config = dict(
    experts_per_token=8,
    d_expert=64,
    router_score='sigmoid',
    routed_scale=2.5,
    balance_loss=0.019,
    balance_bias=False,
    init_std_router=0.0105,
    norm_eps=1e-05,
    optimizer='soap_variant',
    grad_clip=0.5,
    dataset='wikipedia_en',
)
Below are experts of layer 5 (counted from 0) of a mixture-of-experts language model. Rows are named router (the router's row for the expert), up (a neuron's input weights, with its number), down (a neuron's output weights, with its number) and show model dimensions 0-191. Each number is 50 + 12 x the weight over its row's rms, rounded and kept within 0 to 99.
After each expert's rows: a language model's description of what the expert responds to. This comes from a sample of Wikipedia text that the model never trained on.

# expert 58
router:39 48 59 26 67 58 45 57 71 45 63 48 37 44 47 36 56 45 29 60 57 44 25 37 55 41 56 53 44 36 75 61 53 42 54 46 50 57 54 49 67 48 59 50 47 43 53 42 40 32 57 75 42 41 29 67 48 39 53 18 36 47 37 33 47 43 61 61 54 77 52 30 33 50 33 48 63 47 39 34 49 44 39 53 40 62 49 33 60 49 48 61 63 58 26 65 36 43 43 45 59 48 45 51 57 70 50 50 23 74 38 36 40 46 45 55 74 58 61 45 28 47 27 49 44 48 58 30 60 57 58 47 41 48 45 48 51 61 53 45 53 48 48 65 57 50 67 64 57 64 70 51 70 68 65 48 40 41 26 42 48 41 34 45 33 48 59 58 45 44 36 55 70 56 62 52 46 50 58 50 52 24 60 40 71 66 53 29 31 32 73 35
up1:60 63 40 68 28 89 30 58 67 48 44 48 29 43 36 56 32 65 52 53 39 38 59 36 71 78 45 42 62 61 48 46 66 66 47 67 39 46 53 59 45 57 36 48 24 49 59 45 43 48 52 40 51 43 66 44 51 54 37 35 48 67 16 52 47 45 39 34 40 47 61 46 40 60 45 60 44 66 56 40 51 28 67 49 66 35 40 45 51 38 44 47 62 37 26 47 33 48 60 54 65 49 34 67 59 74 64 63 46 49 37 43 57 73 58 53 34 61 45 52 48 38 34 45 32 44 41 47 51 41 35 28 46 47 52 52 23 70 45 42 40 47 32 49 57 54 60 55 60 50 44 48 67 62 41 68 32 62 47 48 46 70 46 51 42 38 50 61 45 30 33 28 55 50 45 46 58 56 33 37 74 58 51 55 55 38 37 57 34 49 48 55
down1:30 55 71 55 60 42 47 50 37 57 54 66 46 47 32 50 49 65 26 66 57 31 64 59 58 72 52 47 51 41 51 35 45 55 63 50 53 43 61 25 60 41 46 35 24 51 43 53 53 40 64 32 44 51 56 36 67 60 48 39 35 40 57 40 63 48 36 45 48 62 66 69 51 41 30 70 49 30 52 51 55 36 52 36 58 32 54 45 57 66 57 59 37 57 49 60 56 45 38 56 44 41 36 67 44 72 43 20 31 49 52 32 56 43 48 50 44 58 60 35 39 32 38 42 49 73 27 48 41 50 64 38 60 39 61 75 64 40 59 41 47 53 76 39 61 60 48 46 53 41 40 60 52 76 44 37 60 40 66 60 47 33 44 27 65 36 41 76 45 54 41 34 56 45 49 47 38 58 43 57 59 45 22 58 80 63 54 33 54 47 45 51
up2:29 46 50 29 32 47 42 62 50 41 39 48 45 65 52 63 38 58 44 64 80 72 50 30 75 62 28 66 63 45 63 64 69 38 48 45 44 35 57 48 46 54 33 43 67 42 67 50 53 63 73 40 52 57 58 46 26 35 52 52 60 67 48 70 46 57 50 44 55 58 26 47 53 55 42 47 58 50 41 45 54 53 63 61 35 38 50 53 40 40 54 62 61 70 31 45 33 37 42 36 77 70 47 33 61 59 47 46 43 53 32 40 34 56 43 49 42 24 54 51 33 53 58 62 48 74 65 43 45 54 37 35 43 42 27 64 40 30 53 56 46 63 43 44 59 48 49 52 47 69 38 46 62 58 56 52 69 61 45 41 53 52 32 59 72 82 46 54 62 43 64 52 43 34 45 30 68 43 67 35 39 50 47 47 63 54 68 49 51 45 38 36
down2:56 40 58 63 35 60 39 47 48 61 47 53 40 54 41 40 58 42 44 25 51 54 30 67 41 65 55 54 34 54 46 69 62 55 83 48 40 52 55 43 52 65 45 53 47 61 71 43 38 66 56 60 50 52 51 66 64 33 58 61 43 29 39 54 39 34 56 51 45 35 51 59 59 64 50 52 43 57 59 58 54 53 55 69 56 58 49 61 37 27 46 71 52 56 43 65 86 58 38 53 43 45 43 64 31 38 42 53 39 72 53 50 44 53 32 61 56 53 70 46 60 47 56 36 73 63 52 63 44 46 58 42 35 59 71 42 32 41 33 35 74 34 49 38 62 59 46 81 70 34 43 62 58 65 43 65 54 69 55 72 30 58 68 54 27 26 63 63 49 44 48 44 58 27 50 58 46 42 45 62 63 55 45 43 54 53 53 37 34 74 51 50
Description: Place name endings. Ending pieces of place and person names plus country names, such as Canaveses, Alighieri, Krapina, States, France.

# expert 2
router:54 44 70 49 49 48 45 61 55 41 59 65 35 76 58 54 44 45 32 55 64 36 53 40 66 70 66 49 39 57 43 48 46 54 70 39 60 40 39 50 36 60 57 58 51 30 76 49 30 38 49 51 43 33 53 66 57 50 55 38 41 43 40 50 64 35 45 52 64 57 61 41 45 55 40 41 67 54 29 51 38 40 59 48 38 79 63 40 53 67 22 61 40 40 36 43 41 40 40 46 67 32 57 36 68 43 38 41 30 58 43 63 36 63 40 38 51 66 50 33 40 39 37 52 18 47 47 54 74 63 41 62 37 39 34 46 43 57 53 57 58 53 59 57 53 35 78 44 19 42 58 63 56 57 61 68 50 54 56 45 61 47 33 30 36 54 33 41 49 53 60 44 44 62 60 58 46 67 52 68 47 33 57 34 47 64 59 29 39 53 66 72
up21:50 70 31 49 54 69 51 38 41 32 70 52 47 53 30 51 51 48 41 47 49 39 56 57 65 37 53 59 56 36 29 53 51 54 25 39 49 51 71 41 47 45 48 29 51 55 60 44 52 50 48 58 55 64 30 24 59 65 49 46 35 67 47 56 54 53 32 51 46 36 68 53 31 47 64 48 55 55 73 54 40 50 43 45 49 42 68 27 34 36 33 44 53 42 66 38 25 56 49 72 58 52 30 61 62 28 59 45 37 40 28 54 48 48 62 43 57 42 43 52 34 45 55 28 42 55 33 55 52 37 40 25 68 46 50 34 28 36 55 52 42 38 54 46 58 43 38 54 53 39 57 33 23 52 43 47 52 48 68 53 52 70 69 25 37 64 42 61 68 35 73 46 17 57 63 59 46 44 56 37 59 49 56 34 53 63 58 69 39 47 53 43
down21:81 33 44 38 42 64 50 52 58 59 44 61 52 59 39 62 69 74 54 48 37 46 36 47 52 42 36 66 57 57 59 51 18 50 53 48 45 40 44 78 54 28 49 41 41 33 48 59 40 55 60 45 53 32 51 48 59 51 72 58 58 35 31 74 55 53 52 53 29 60 53 33 56 50 45 39 63 48 29 37 35 38 61 53 23 63 47 62 50 46 51 61 41 65 43 47 61 38 42 54 57 50 45 74 26 43 35 57 75 39 45 68 45 66 48 39 35 74 49 45 69 27 27 43 73 43 62 65 43 56 59 43 48 37 47 56 56 66 39 53 57 59 46 71 39 39 51 31 51 55 50 68 57 40 53 45 62 83 65 47 53 51 43 61 59 43 56 57 59 64 66 65 60 61 37 67 50 50 37 69 44 56 48 60 39 43 53 41 37 68 51 42
up22:17 30 50 62 56 66 60 36 57 29 49 12 64 32 59 56 31 54 51 43 66 56 49 59 59 50 27 69 49 57 60 60 64 65 31 60 48 43 37 41 49 70 75 47 31 39 31 67 38 20 46 39 44 33 57 49 33 51 67 55 59 51 39 36 49 51 40 60 35 48 44 42 47 67 45 53 41 55 49 57 54 46 55 68 49 78 46 55 35 61 51 56 40 61 46 52 51 62 42 54 52 36 45 81 40 54 26 72 41 57 26 50 60 49 49 39 60 51 52 69 28 53 59 47 57 44 40 38 39 44 42 49 55 55 59 49 52 37 41 59 31 21 57 56 33 69 39 57 42 68 41 60 49 61 40 48 51 25 41 56 73 41 45 58 45 43 62 50 43 51 41 39 52 45 66 40 61 61 39 66 61 51 50 47 42 50 38 55 56 54 51 63
down22:57 39 47 45 46 42 46 48 51 55 33 55 58 63 70 43 48 42 54 47 44 62 59 49 61 40 39 52 58 51 42 29 42 66 43 29 53 51 60 69 45 61 41 60 38 27 36 52 38 34 47 39 70 53 69 50 42 33 58 47 35 65 68 44 53 49 42 43 46 61 35 67 37 40 48 57 60 57 39 61 63 57 45 49 25 41 56 73 47 47 72 32 50 61 62 34 52 37 43 50 54 45 64 64 51 44 44 69 57 46 53 54 42 40 55 60 46 45 39 69 44 57 49 46 54 51 53 58 42 60 40 73 42 60 43 50 38 32 58 49 31 45 32 32 30 46 59 68 49 40 51 64 50 38 30 57 78 66 21 52 46 42 32 64 48 59 73 43 27 29 29 53 36 49 53 21 50 74 64 72 54 23 47 31 39 26 55 58 34 35 54 46
Description: Table numbers and separators. Digits, years, pipes, spaces, dashes and percent signs inside Wikipedia tables and statistics, e.g. 20'15', 1.'89', en dashes in score rows.

# expert 15
router:53 72 69 47 53 56 43 41 66 52 58 71 27 55 53 52 51 32 34 58 74 34 28 42 55 47 70 57 40 47 62 58 47 32 54 50 62 62 62 56 43 34 65 42 71 46 59 51 50 41 63 66 37 26 33 72 54 45 63 25 53 49 44 32 58 23 68 48 73 68 65 39 41 41 56 44 49 44 35 36 37 35 41 44 39 60 49 35 64 61 47 63 57 41 33 65 28 39 53 38 60 45 44 44 51 56 49 38 37 54 55 57 34 44 62 36 47 67 38 32 40 42 43 65 32 42 46 30 61 59 52 66 39 64 33 50 32 52 40 39 54 61 49 56 60 58 63 51 37 48 66 59 59 59 70 61 39 45 32 45 57 47 49 48 27 52 60 41 55 48 36 60 71 53 46 58 39 46 45 64 37 28 67 38 66 67 59 44 32 34 46 56
up0:60 56 26 42 63 73 40 50 61 41 48 49 52 73 40 43 47 41 38 38 32 50 66 35 66 50 49 46 63 44 69 44 38 50 55 38 18 66 62 47 52 41 60 57 53 53 35 36 33 57 51 46 45 40 48 58 57 62 40 41 27 40 25 53 54 49 44 44 54 33 52 43 66 30 43 60 39 44 61 61 55 58 61 50 52 50 38 38 46 54 52 37 68 37 66 66 31 54 43 36 68 64 58 61 45 70 44 53 58 55 52 39 62 38 56 50 33 41 55 30 66 47 55 57 53 37 48 43 36 59 45 47 21 39 70 50 58 79 55 47 39 55 56 66 70 41 51 32 56 52 43 44 34 70 53 66 23 31 38 37 46 35 54 58 55 43 38 76 38 60 70 45 68 38 59 61 47 56 44 28 54 64 32 52 37 45 69 66 67 35 56 42
down0:53 48 40 56 69 35 37 41 44 37 39 63 57 34 50 48 45 44 40 72 58 44 46 51 51 70 56 31 42 56 32 32 36 31 35 32 36 51 41 56 56 73 40 34 44 62 16 54 54 45 57 37 64 62 37 40 59 53 42 47 67 59 37 56 48 55 43 42 47 48 49 43 30 63 52 72 40 65 32 58 23 41 53 24 47 46 34 52 43 60 48 33 60 68 51 60 53 47 40 65 37 42 46 36 77 45 49 35 43 34 34 65 48 51 39 47 47 39 39 32 49 69 58 50 57 64 68 43 28 36 55 40 74 67 46 54 54 53 51 57 43 46 53 45 53 44 34 44 67 49 68 52 62 48 42 17 60 35 46 76 46 40 36 51 60 40 36 73 59 65 64 37 71 62 56 52 49 57 62 35 59 41 50 56 49 40 31 58 44 34 39 42
up1:54 38 62 43 45 34 74 64 52 47 57 46 57 59 57 33 42 51 53 50 53 21 69 43 51 49 55 57 43 50 68 53 45 59 59 45 65 46 55 62 46 36 18 78 30 45 54 56 47 63 39 53 57 48 43 49 44 42 66 50 42 45 33 48 56 53 52 31 46 38 54 36 73 57 43 62 22 34 79 65 56 52 60 49 53 38 49 83 53 37 55 38 29 64 55 42 48 58 36 55 79 52 65 39 32 47 40 63 41 57 45 57 74 66 33 55 48 64 69 40 37 55 65 45 46 33 42 62 52 64 47 62 59 43 36 38 53 66 56 64 58 47 56 36 50 45 25 66 68 53 49 34 28 43 43 42 45 30 56 49 64 43 41 57 22 65 67 41 54 53 69 63 35 53 45 56 59 54 35 38 50 55 55 68 38 46 67 44 50 55 51 30
down1:45 44 51 23 36 53 38 46 39 50 33 72 62 39 44 45 44 47 40 65 47 44 52 41 48 47 49 35 45 61 56 55 64 73 28 54 57 48 32 33 59 54 58 67 63 43 45 60 53 53 65 52 54 64 61 35 41 65 66 37 54 33 71 44 40 81 52 62 37 56 54 19 44 47 56 37 85 64 41 51 74 41 46 53 50 33 41 46 63 53 67 46 28 37 46 39 57 41 52 71 44 58 55 31 47 53 35 53 46 54 49 51 47 56 62 35 46 43 67 52 41 49 37 62 63 55 49 65 50 48 58 42 42 47 24 37 43 44 56 35 58 31 31 54 52 57 39 30 54 61 40 44 64 62 52 35 67 73 52 61 73 55 59 63 70 55 52 57 45 44 61 68 23 62 74 49 50 60 68 54 31 66 61 63 51 40 69 51 37 48 40 40
Description: Plural pronouns, closing punctuation. They, them, are and were in prose, closing parentheses and quotes after names, table cell contents, and backslashes in LaTeX math such as \cdot.

# expert 4
router:45 72 69 54 42 39 33 48 46 42 48 64 41 69 54 51 43 36 49 55 69 42 38 46 32 23 53 54 34 48 62 46 43 34 40 47 44 59 40 55 57 47 71 31 67 55 60 48 51 48 48 41 45 29 36 59 46 29 53 66 58 43 44 16 48 44 83 48 60 63 35 42 49 50 71 43 57 58 61 42 46 46 58 47 42 49 32 46 30 54 53 53 65 51 42 44 34 61 44 43 54 34 50 32 45 72 60 44 27 47 67 46 50 40 42 48 38 73 19 48 44 69 53 65 23 49 42 49 45 73 65 64 30 72 19 60 50 40 42 36 57 64 45 65 56 51 58 35 50 32 71 70 49 58 47 43 33 48 50 48 47 47 36 37 37 54 45 52 38 40 48 59 58 42 55 70 61 34 58 65 30 46 59 53 52 58 58 57 41 39 48 64
up2:61 43 53 72 51 46 55 33 40 86 48 54 51 47 22 65 53 73 52 40 54 60 53 33 53 34 28 32 54 58 56 30 39 59 51 51 66 58 52 40 24 46 68 64 41 44 52 42 62 52 33 59 48 54 44 48 54 43 49 81 53 31 53 45 39 88 48 48 45 60 58 46 77 59 51 40 38 53 75 52 68 53 50 63 59 60 56 49 39 70 55 38 39 49 35 70 55 20 52 53 74 45 30 38 54 35 39 31 43 60 56 50 69 50 70 52 60 52 28 48 71 45 33 36 53 49 52 49 37 70 58 43 62 58 47 70 53 53 45 59 57 54 47 51 53 48 67 55 61 69 54 39 54 52 54 57 45 44 39 43 49 66 47 51 52 46 40 43 44 59 54 37 67 37 61 55 48 53 83 51 43 69 53 34 45 54 58 54 61 44 39 67
down2:54 47 43 34 44 59 36 34 43 43 40 63 40 45 47 64 39 62 33 67 66 57 38 49 52 50 55 56 52 48 43 44 42 43 66 40 27 62 65 47 98 54 50 57 56 52 41 61 50 49 60 61 29 64 38 53 30 31 62 51 42 59 60 48 43 46 65 73 27 67 40 35 56 60 40 66 55 49 69 44 31 36 30 48 37 50 51 43 60 36 34 53 46 55 59 63 55 29 51 47 50 34 56 42 73 49 37 57 47 26 41 27 52 59 49 75 35 57 56 40 50 33 47 47 44 41 52 48 40 47 46 46 35 54 52 30 60 50 55 55 51 36 73 57 57 70 57 46 51 45 53 51 41 37 46 65 56 48 47 61 49 33 52 51 52 66 67 50 63 78 69 51 63 55 72 58 43 87 33 42 63 40 45 37 58 62 54 48 33 38 37 36
up3:62 53 42 59 65 36 47 44 40 38 58 56 51 47 48 43 74 67 59 18 39 49 46 51 28 47 52 51 39 67 58 49 49 44 55 66 67 33 44 53 62 39 22 60 42 62 53 23 48 58 61 44 51 66 76 50 70 51 63 61 54 55 52 51 26 51 42 42 29 55 53 45 47 47 51 51 37 44 44 42 53 26 46 66 44 33 52 68 36 57 39 82 67 52 42 43 36 48 52 40 45 25 48 48 46 16 42 38 46 60 60 44 72 56 48 44 63 54 34 86 43 32 55 46 50 36 75 47 62 45 57 51 56 47 37 54 37 65 29 43 50 68 59 59 51 56 45 50 56 53 46 59 64 54 42 47 58 53 43 67 41 69 46 58 58 64 44 48 67 69 44 74 62 45 63 34 45 44 69 43 50 55 46 36 43 61 71 58 49 33 59 70
down3:56 46 47 53 47 42 34 49 46 60 88 30 43 49 46 56 49 57 38 41 27 42 43 39 62 84 46 30 38 56 55 49 31 70 49 66 64 48 68 37 36 57 51 57 32 51 58 65 39 46 35 28 24 58 24 55 55 65 41 60 62 52 31 67 51 47 46 67 37 63 45 38 46 61 64 51 42 65 60 63 53 48 56 69 40 74 50 42 40 45 45 52 62 47 34 43 71 54 63 26 61 38 50 41 52 47 41 50 47 49 48 46 64 36 55 51 14 27 29 43 51 58 66 23 43 62 39 75 45 38 59 49 66 55 48 56 31 47 58 48 45 69 41 66 59 55 50 37 37 44 55 43 41 42 47 56 46 54 45 37 38 58 50 52 51 70 25 49 27 51 50 48 52 60 51 66 45 52 70 49 56 46 50 52 42 36 67 35 60 42 52 44
Description: Word-initial stems. First pieces of English words split into parts, awaiting a suffix, such as pl in Turnplatz, fl in flop, design, work.

# expert 57
router:35 54 73 55 65 51 58 47 65 62 60 51 21 60 55 54 58 38 42 47 47 43 27 49 47 35 59 40 51 45 72 63 51 46 64 53 34 56 54 32 55 55 73 35 61 37 39 44 59 38 71 56 28 44 44 63 63 52 56 36 39 59 27 32 58 62 54 46 69 45 73 59 34 42 32 59 72 34 55 39 49 56 48 58 30 66 63 58 76 49 40 54 49 32 11 62 52 32 50 54 56 38 56 48 60 65 47 28 35 53 48 49 34 53 52 43 63 62 53 46 55 56 39 66 41 43 64 37 70 65 62 60 36 48 36 38 43 56 59 52 54 59 52 54 49 50 71 50 41 46 62 61 41 77 60 49 34 45 32 47 48 51 49 46 33 64 51 38 65 41 24 72 46 47 51 68 52 46 42 58 45 39 67 30 63 71 43 58 39 47 59 48
up7:46 56 46 51 58 79 65 62 51 52 44 47 53 64 59 50 47 64 50 47 56 55 62 53 51 45 68 38 52 63 56 51 61 63 54 45 52 58 43 40 61 34 36 60 66 42 39 35 39 57 29 43 72 50 77 59 13 32 50 53 66 54 45 64 51 41 44 36 46 38 50 75 31 63 65 51 60 61 20 45 49 54 40 56 40 37 55 49 52 55 61 50 53 33 82 49 49 35 63 56 58 55 60 70 64 55 49 56 52 52 56 57 55 57 71 69 62 75 45 62 61 62 52 45 80 58 63 63 48 29 44 61 36 34 33 39 36 69 35 49 34 56 43 43 49 52 26 54 47 46 51 48 21 40 44 57 66 40 53 25 44 46 42 55 63 53 49 34 71 34 56 40 45 41 27 45 52 54 26 52 62 54 45 63 50 37 36 59 54 66 49 53
down7:53 73 57 67 52 38 50 54 28 55 74 43 46 34 34 35 43 54 52 39 61 47 57 62 38 55 53 41 61 48 40 45 62 63 58 40 54 42 51 68 65 56 70 61 50 40 36 36 44 57 26 66 71 48 45 34 61 47 38 41 36 43 36 62 54 39 64 51 52 72 41 14 68 55 54 62 36 49 70 52 49 23 58 47 52 32 36 57 44 52 49 53 50 61 48 32 49 66 42 31 31 29 43 46 68 42 55 54 38 51 45 47 49 47 21 40 51 27 44 44 55 51 67 55 21 36 36 43 56 55 57 23 73 74 65 53 58 50 67 42 49 49 51 72 67 64 48 45 38 43 42 42 61 41 60 68 35 40 59 63 49 56 59 45 23 53 48 44 60 54 50 49 69 65 43 42 56 54 74 44 58 53 40 54 56 49 72 42 56 48 55 44
up8:44 48 46 52 53 72 42 55 60 45 48 41 35 57 49 69 76 34 48 30 57 60 48 42 55 44 44 51 50 39 62 58 78 26 43 53 59 51 39 53 52 59 65 34 73 60 54 33 49 60 60 42 34 54 67 47 37 54 32 61 38 53 26 42 48 70 69 48 55 38 42 52 27 56 53 37 59 54 62 57 64 51 41 66 45 51 61 57 61 41 41 46 49 25 39 52 57 53 34 52 30 43 66 59 42 69 38 11 51 56 31 44 55 39 53 33 51 52 57 53 50 55 52 56 61 77 57 39 58 49 59 58 45 26 75 63 57 63 31 57 52 48 24 52 30 44 52 58 57 45 39 45 76 44 46 67 40 55 52 74 49 35 56 64 81 53 47 56 32 42 42 60 41 49 43 70 62 36 64 61 47 70 50 61 61 47 41 63 44 42 58 36
down8:31 43 46 48 76 38 54 56 52 72 48 36 25 54 51 61 54 49 51 60 47 41 39 63 58 74 47 34 66 60 67 54 64 63 54 47 50 53 53 48 55 50 56 52 42 58 34 56 54 51 61 55 59 49 55 61 71 48 43 41 21 42 23 57 43 65 43 44 60 49 34 28 31 57 29 61 48 53 41 42 48 29 73 58 42 65 51 61 69 40 42 44 49 49 31 74 52 35 54 68 36 63 70 57 55 69 77 40 49 54 31 60 67 52 34 66 58 61 43 61 69 63 39 49 50 30 62 26 65 45 45 57 58 44 72 33 60 54 65 39 38 46 53 75 57 53 70 66 60 41 48 45 39 29 51 51 64 54 43 45 55 54 74 41 55 56 34 54 68 55 43 60 42 64 41 45 43 37 72 32 51 53 45 47 57 52 45 39 48 53 25 42
Description: Country names in tables. Country names and codes in sports and results tables, such as USA, ENG, Germany, CZE, plus pieces ending names and table numbers.

# expert 19
router:39 63 62 43 61 37 49 42 69 62 70 56 19 55 50 51 62 36 41 59 51 40 30 35 56 39 69 42 50 47 77 76 61 62 58 62 30 58 62 35 66 47 68 34 51 48 43 53 57 46 71 59 37 41 37 64 62 44 71 29 44 56 40 29 51 53 55 47 61 51 70 55 33 39 41 57 57 35 50 33 47 58 55 60 45 65 55 55 78 61 33 56 44 33 25 64 36 37 52 51 62 40 46 38 54 63 39 32 29 64 50 54 29 49 51 53 70 70 48 47 49 50 39 75 34 38 58 35 61 53 62 65 46 62 25 35 49 52 47 50 54 71 53 51 44 56 62 59 40 54 67 58 43 67 65 47 26 36 36 47 58 53 51 41 39 56 52 43 65 51 28 66 57 45 50 63 47 52 39 59 41 37 63 45 62 68 53 46 46 46 57 49
up5:38 56 38 50 48 43 39 43 52 16 48 38 65 58 32 65 34 39 33 48 64 67 78 57 38 37 53 47 62 57 64 59 40 41 53 67 43 55 61 46 66 40 59 67 47 71 60 38 63 68 60 45 54 34 50 58 49 41 35 49 37 58 57 59 49 42 39 41 32 24 67 41 64 51 37 63 34 52 58 52 44 53 38 32 52 42 41 55 51 53 50 31 58 42 61 48 48 38 63 68 52 32 43 65 71 68 56 59 62 52 38 50 46 39 63 53 39 48 49 67 52 43 52 43 55 51 52 46 37 52 22 38 58 42 55 48 54 82 56 29 52 60 56 75 48 71 31 59 37 43 41 41 30 32 56 52 56 48 40 48 47 58 75 46 62 59 65 42 40 34 47 46 58 40 33 22 31 33 65 61 50 48 50 39 69 57 49 37 25 50 38 59
down5:43 66 43 54 55 69 22 41 43 50 65 62 69 27 61 61 62 51 32 30 57 26 24 28 70 62 64 48 49 51 51 62 42 53 35 42 43 40 61 38 44 50 34 45 48 45 41 56 39 50 39 61 48 50 57 47 50 48 58 69 43 48 61 35 58 32 57 36 34 39 41 23 65 60 50 51 49 49 60 42 67 49 65 43 43 62 70 71 44 64 52 44 45 54 52 61 31 45 51 23 45 67 44 55 53 42 49 47 33 48 48 61 46 57 31 52 49 57 37 50 57 71 49 54 54 47 34 67 47 37 32 51 53 59 51 61 73 52 53 55 38 44 56 56 47 55 56 48 61 38 66 44 51 49 53 39 74 56 78 67 30 56 46 59 39 34 41 55 67 37 65 29 36 50 42 51 67 59 31 26 20 41 47 74 41 51 62 22 62 43 44 44
up6:47 60 28 42 55 21 44 59 20 74 49 64 52 53 37 48 53 35 36 38 53 44 46 38 48 66 52 42 61 60 46 65 49 35 47 77 46 75 50 57 49 68 38 56 36 67 59 49 50 61 55 41 42 57 62 41 63 39 41 76 35 47 44 43 45 55 65 34 51 44 36 65 31 51 77 68 56 48 46 68 48 60 42 73 71 41 62 44 73 71 32 44 47 49 46 38 41 62 38 57 50 49 42 49 59 46 46 71 25 60 50 41 73 42 57 35 34 39 72 47 52 49 45 30 60 73 60 37 48 56 43 49 41 42 31 52 47 58 54 54 40 72 55 48 54 64 49 54 56 50 42 41 45 56 39 44 67 69 56 40 45 45 54 63 54 40 47 61 47 68 66 27 38 38 53 43 67 62 59 48 66 65 48 53 65 65 57 30 30 35 60 50
down6:61 60 64 39 32 86 33 42 49 40 74 27 61 47 41 41 46 53 29 63 52 44 59 52 40 53 38 63 66 32 60 39 47 58 52 36 30 42 55 42 33 51 40 48 52 51 47 36 53 53 61 63 71 45 47 44 56 55 27 48 42 70 51 55 46 61 45 54 58 51 30 38 51 68 43 52 45 60 67 49 61 31 37 43 38 54 44 63 30 54 60 43 35 53 54 60 58 40 52 40 48 62 47 57 52 52 71 28 82 60 39 69 28 72 62 44 54 64 56 43 43 71 30 44 43 19 52 37 53 47 35 53 37 66 41 45 52 41 33 64 54 37 39 37 41 38 38 54 38 66 35 57 38 43 31 48 75 41 49 51 39 70 41 34 47 58 49 54 70 27 38 42 52 52 46 49 38 35 41 50 46 32 56 40 55 51 48 68 46 49 33 30
Description: Phrase-final nouns, numbers. Nouns, numbers and units that end a phrase before a comma, period or table bar, such as there, son, century, points, %.

# expert 45
router:40 41 75 42 42 40 53 46 53 55 56 52 40 66 53 59 51 37 33 49 53 55 40 45 67 55 74 58 44 50 47 42 45 46 56 51 63 49 65 53 47 38 65 52 75 35 85 60 27 40 55 60 46 29 38 61 59 39 42 54 60 40 24 57 60 49 49 43 76 54 89 57 36 57 46 58 54 42 56 44 15 49 69 57 39 71 53 43 72 74 44 53 43 66 46 62 40 31 49 40 44 56 62 45 61 53 54 56 38 59 45 61 47 57 40 22 45 61 41 26 31 38 38 76 30 58 37 43 59 60 52 55 51 47 49 38 46 48 36 45 69 59 47 54 40 48 62 44 43 53 57 77 60 52 64 58 51 36 39 44 58 56 41 50 45 53 54 40 58 47 49 73 58 51 59 55 43 55 44 67 57 32 42 49 63 77 70 60 48 61 64 72
up7:44 29 72 42 36 52 48 35 46 52 53 47 18 55 44 63 43 43 49 64 43 34 48 46 37 36 52 37 58 56 26 55 55 56 32 49 58 46 73 67 44 40 38 62 54 55 53 51 63 67 35 58 50 45 65 46 52 65 50 67 54 29 40 57 24 41 45 38 50 44 69 53 81 61 40 78 30 68 47 49 43 57 41 31 37 53 49 58 52 53 58 58 41 76 48 52 47 52 48 47 24 45 66 35 22 65 62 35 65 32 50 40 52 50 56 62 50 48 55 52 57 66 26 52 56 47 25 49 59 67 51 55 58 53 60 61 33 29 50 46 59 52 34 50 50 45 51 48 52 80 57 67 42 49 64 62 75 49 60 48 66 47 48 49 43 50 68 35 49 50 52 31 67 70 59 50 26 44 53 43 50 45 69 48 29 42 41 62 57 59 31 52
down7:65 53 43 42 54 65 50 42 58 34 43 69 54 49 67 42 59 55 49 36 35 49 67 39 58 38 43 35 59 62 49 51 52 37 78 48 37 65 77 44 41 50 48 58 48 62 59 56 40 41 40 25 40 52 34 42 48 45 67 49 43 40 37 21 56 42 59 49 47 54 62 53 27 41 45 62 60 56 24 53 80 57 37 45 41 59 60 58 44 47 38 47 50 61 70 40 71 69 56 62 57 51 44 34 53 43 46 33 59 67 54 47 52 49 65 74 43 58 33 63 53 40 51 50 62 65 37 53 34 42 41 52 46 68 51 55 41 38 52 57 36 35 35 64 68 42 54 48 38 42 64 44 44 62 66 78 57 46 56 65 21 44 31 43 61 17 76 40 54 46 60 46 52 32 58 57 26 57 57 73 58 59 56 54 65 37 51 38 31 46 45 36
up8:52 63 35 55 35 49 71 53 50 41 61 67 53 49 55 46 58 57 30 46 50 38 84 52 52 54 65 43 47 60 47 47 43 52 49 62 57 46 36 64 54 40 44 69 45 74 53 27 50 39 42 52 55 63 40 43 66 44 60 47 47 51 49 29 49 59 59 57 46 51 50 40 28 67 17 32 45 37 46 63 64 30 51 61 60 60 49 59 48 48 53 57 49 70 59 23 36 45 57 31 57 55 69 46 45 32 73 58 42 52 44 50 48 37 37 60 20 75 63 53 54 62 66 60 55 38 41 54 44 43 26 61 42 51 61 40 59 63 49 68 40 57 67 37 39 62 51 54 44 51 57 67 47 27 60 41 50 46 48 46 49 42 31 58 50 58 62 46 65 72 61 58 49 46 38 53 91 44 34 58 57 55 26 70 46 32 68 29 61 36 44 49
down8:58 47 57 65 59 43 18 52 40 51 49 41 43 41 36 35 37 43 56 60 68 57 36 26 31 66 30 41 61 59 49 69 52 42 55 48 58 38 43 37 37 51 50 41 64 29 40 52 30 61 61 45 38 50 28 60 24 55 32 51 43 61 47 54 42 28 44 29 53 36 46 34 58 38 68 52 65 66 49 55 49 65 52 53 52 34 51 53 60 47 38 54 46 39 48 48 50 65 58 51 27 48 42 53 30 72 15 52 50 41 68 42 55 37 48 45 58 40 52 35 52 30 52 54 72 52 58 59 38 55 65 46 48 40 53 45 37 39 64 58 41 48 49 38 60 48 55 53 86 28 57 44 60 55 72 61 48 52 52 52 09 73 49 31 65 62 51 52 58 49 34 48 67 51 79 44 49 49 44 43 62 35 51 43 50 36 39 39 55 62 52 62
Description: Table cell separators. Pipe separators and digits inside numeric stats tables, such as time of possession, vote totals, percentages and stat headers like Apps and Votes.